config.toml
n_layer = 11
n_experts = 64
d_shared_expert = 64
normalize_top_k = false
balance_bias = false
router_bias = true
norm = "rmsnorm"
optimizer = "muon_variant"
Below are experts of layer 8 (counted from 0) of a mixture-of-experts language model. Rows are named router (the router's row for the expert), gate (a neuron's input weights, with its number), up (a neuron's input weights, with its number), down (a neuron's output weights, with its number) and show model dimensions 0-191. Each number is 128 + 24 x the weight over its row's rms, rounded and kept within 0 to 255. Numbers have three digits each.
Before each expert's rows: "raises" lists some tokens whose logits its average output raises strongly, later layers aside; "mostly gets" lists some tokens that are sent to it at least half of the time. This comes from a sample of Wikipedia text that the model never trained on.

# expert 24
raises: " and", " in", " the", " ", " a", " C"
mostly gets: " Science", " Outstanding", " Best", " Comedy", " Love", " Movie"
router:166169111126106163126134156097131128126108129095139079180129119105151133074073159162137151089104130083119115141140101143130160109128142133141159136147104092113130107140120141113112158151163102102118081101140151127163131148068157109131142088134134119088162154116109111140126087124112121117141139175131174142109142118143122124123112106096160116099136126100138131156145082163143105141147124096105110148118150144133132165137094152108119171133136130104104144089094155137151097146123166118132099077168124144119115151149122101153126115115158126121107119136156095135119093117173187119
gate0:152144140166099111134125106152109097110062094107148133124122150141141161145128121118124132153116113143123119115137111139117128122137168136104121085148105133129196126174098110097135126147113141073164111157126138131101126184104079108096167158145150147132143125102139152111185096159155149150119156130113096163138116148088113141150111109097110155158141174131094172097135083143166106116125160114107109112090139098111167124136122127126141121124130118122113134137140099088139135107132117115134124118102087143112129169090118117104129141118108093120144155108153093093132068171104121095
up0:140148103179103128143127151156083142144122108144114121114064083111124106087166123132115165131167145145095097140159099133111122136095142141119169137114130148136138152121110108084113138115098116111141123124160126122138164106133168102139144133161118158164149075183158137151123144137115138132111140129117152153113132126126159086165071121153105122127144109152132122149108145134118122107151135099076145156128139142091149137145095140129126087149170121123124122126145109102140199175134080109142092125111149101116136156137125131133103114109086123134127129135189142136070087105116155156
down0:125134095106119124152114146092094117135109149111177111156138147148160114159093160115121123123121091133140075139143128118127132184101117121132110136151113160116172172163206106129133112118157112111118136139162161104100151163140143137133168156130115157133129180124150125143150088123140112163146147151105130152151124112174129120154118134112103122105173124116162098094125108114143141096118123114095110123138143116133108081139128134107091132151155145128154077151132139124110096163097110130140172111158110117134169137139138045145142093087127155110105150140142169127110144146162109135

# expert 46
raises: "-", "A", "B", "Member", "D", " to"
mostly gets: " Country:", " Region:", " region:", " State:", " County:", "Representing"
router:099106124143109141108145114083118092112110124147135092120133127126127146108119159110159125145174117093122116122106153099116167104115121121135124116174146109131159090114170105135155134127157101131115079177168089115135112154069135147138132130092124097141130153109163103152166182164129151148145140138145132110162100104104087123115114105116160144162110117137105137120177092138132122124108116089143145178152109115162177151165114172106115126140135114143114100107074095166167138135159120111119151117097112148124137136123103119111135094137157160114118140140091139127135077180101123143
gate0:119144114103115145142176154141135091083138141088127162126116136100136175123132105129124133126123128138099106157123147148099177164136154135190144162109138170167153164146120175121134127074146104128082130148121131172094090138140146114128086147119095088095115106114140139117112131135142100074139107105092140120138147132134142143142166121147100081088101128082126123126125108124147077188080118123115193166122150139151150138136141142129119153152141118156131135067120086105126092141119129159111133125108133144143110116129145109154112140127122105129108177137114108114133153127116130108
up0:114088118133146119110137137116144133125153134169113143124137137130119108179164125142129140114098141140117122150138149105151157086116155175097150145153132129174145160109118132140133141107122091097143145152121107148107167135125167102116089091140118112119143154112182132095124101129102132143128184168134110106127154118141121098073145088191107096142144101157115100149172133148088137179086161133187129135114126110119155119108082129103126122082100158097098155126148114123160119120125150164081157145109154125128114143083129135120137129158131117137134136133135152174106097152131132173
down0:155121120102126118091099083182130120110090159125148111116112123161132098152135145119122144118126088087146086074116097127091135122129107148123130098136162147104111138114149088085146111078168153140133094130138117122118099151110166139125101134100121114135100163128133124111127107137139109144136126142155162090116133130121074107126117109159129131157089126132147150115129124172143123095132132169105141135128120113142092105096106154104133127077134160138115075130125103149156111115150121124108073161158089121164132113133172163118111119135128140185123176127178149102096168125106120083

# expert 13
raises: " and", " |", ",", ".", " for", " in"
mostly gets: " Institute", " Office", " Committee", " Award", " Secretary", " Army"
router:190135112123123138128125150165159176168093134145167101160107158140174142136140140150133164094112169121137101157139123150105155146152143115155137149131101120118158111051106130147138141123153130116086085082166139098142132113142129110166134101156129148118126140168099121124107105113118121113098147120112130112111133124142100114150156102113131107130116114128103133158119115125140124094171140139121121144149121150156097142116085125109134179139142110171092149121127098088095124134152150122134088143161134113090135119131129115129121075122169116127112159146177137135098170089185179137
gate0:105129123091119109120134132126164175128092151119110108112134165124141109139154111118171113131103101157152092135091140124138093131111114184143134136165110114145163099072131120126160158171122127142104114149153126123113107104175115124110101114116120118149110100168149127099128132111144099141162087108086127154165154139104086149141104122176141142167113122166123099075155124152149172126106138126077163117124144108115097128098106105077142138116151102126083121146148127132130112136142122138086099138107119136121147110149113072149125125138135114149157133114134101118063139121079179117
up0:099131111167107178118129095147121166106133158139145121128106107089138097124140162090155105073116128129137098135138114091133105170088118106139085147133117091161135119139156133119130117114157120102143121155109158080107133107131115141115111184117100113127099113147094142126112153109119084146128105159100130152109144130120087141150124135102141128140093128172117105085137106165135109114086149181151135095135181119114123108122129123116133111131141111155109109176151109115070132134159135153202135178136114126094160108151113110126102133169124127126116150087126139114094152140124144171
down0:114130120142175131155155170148125172134160139156124178117103090123108137073151102121103109114139139143110137137148140154135159104142169103091133129104143143129139132122155086179113130104122159151128161116100128138138129073116123108132136132170130114112158138099102131121095094099133130160104146157146146125104129161108132118141139118135117107152150192110156126151138125072161166132132111111135100138089121079168141154141099115121129130104116105156145096143156117140135110169118153153175105115171092152130135176137140124082110071148126115134116133135173122107156089117125173140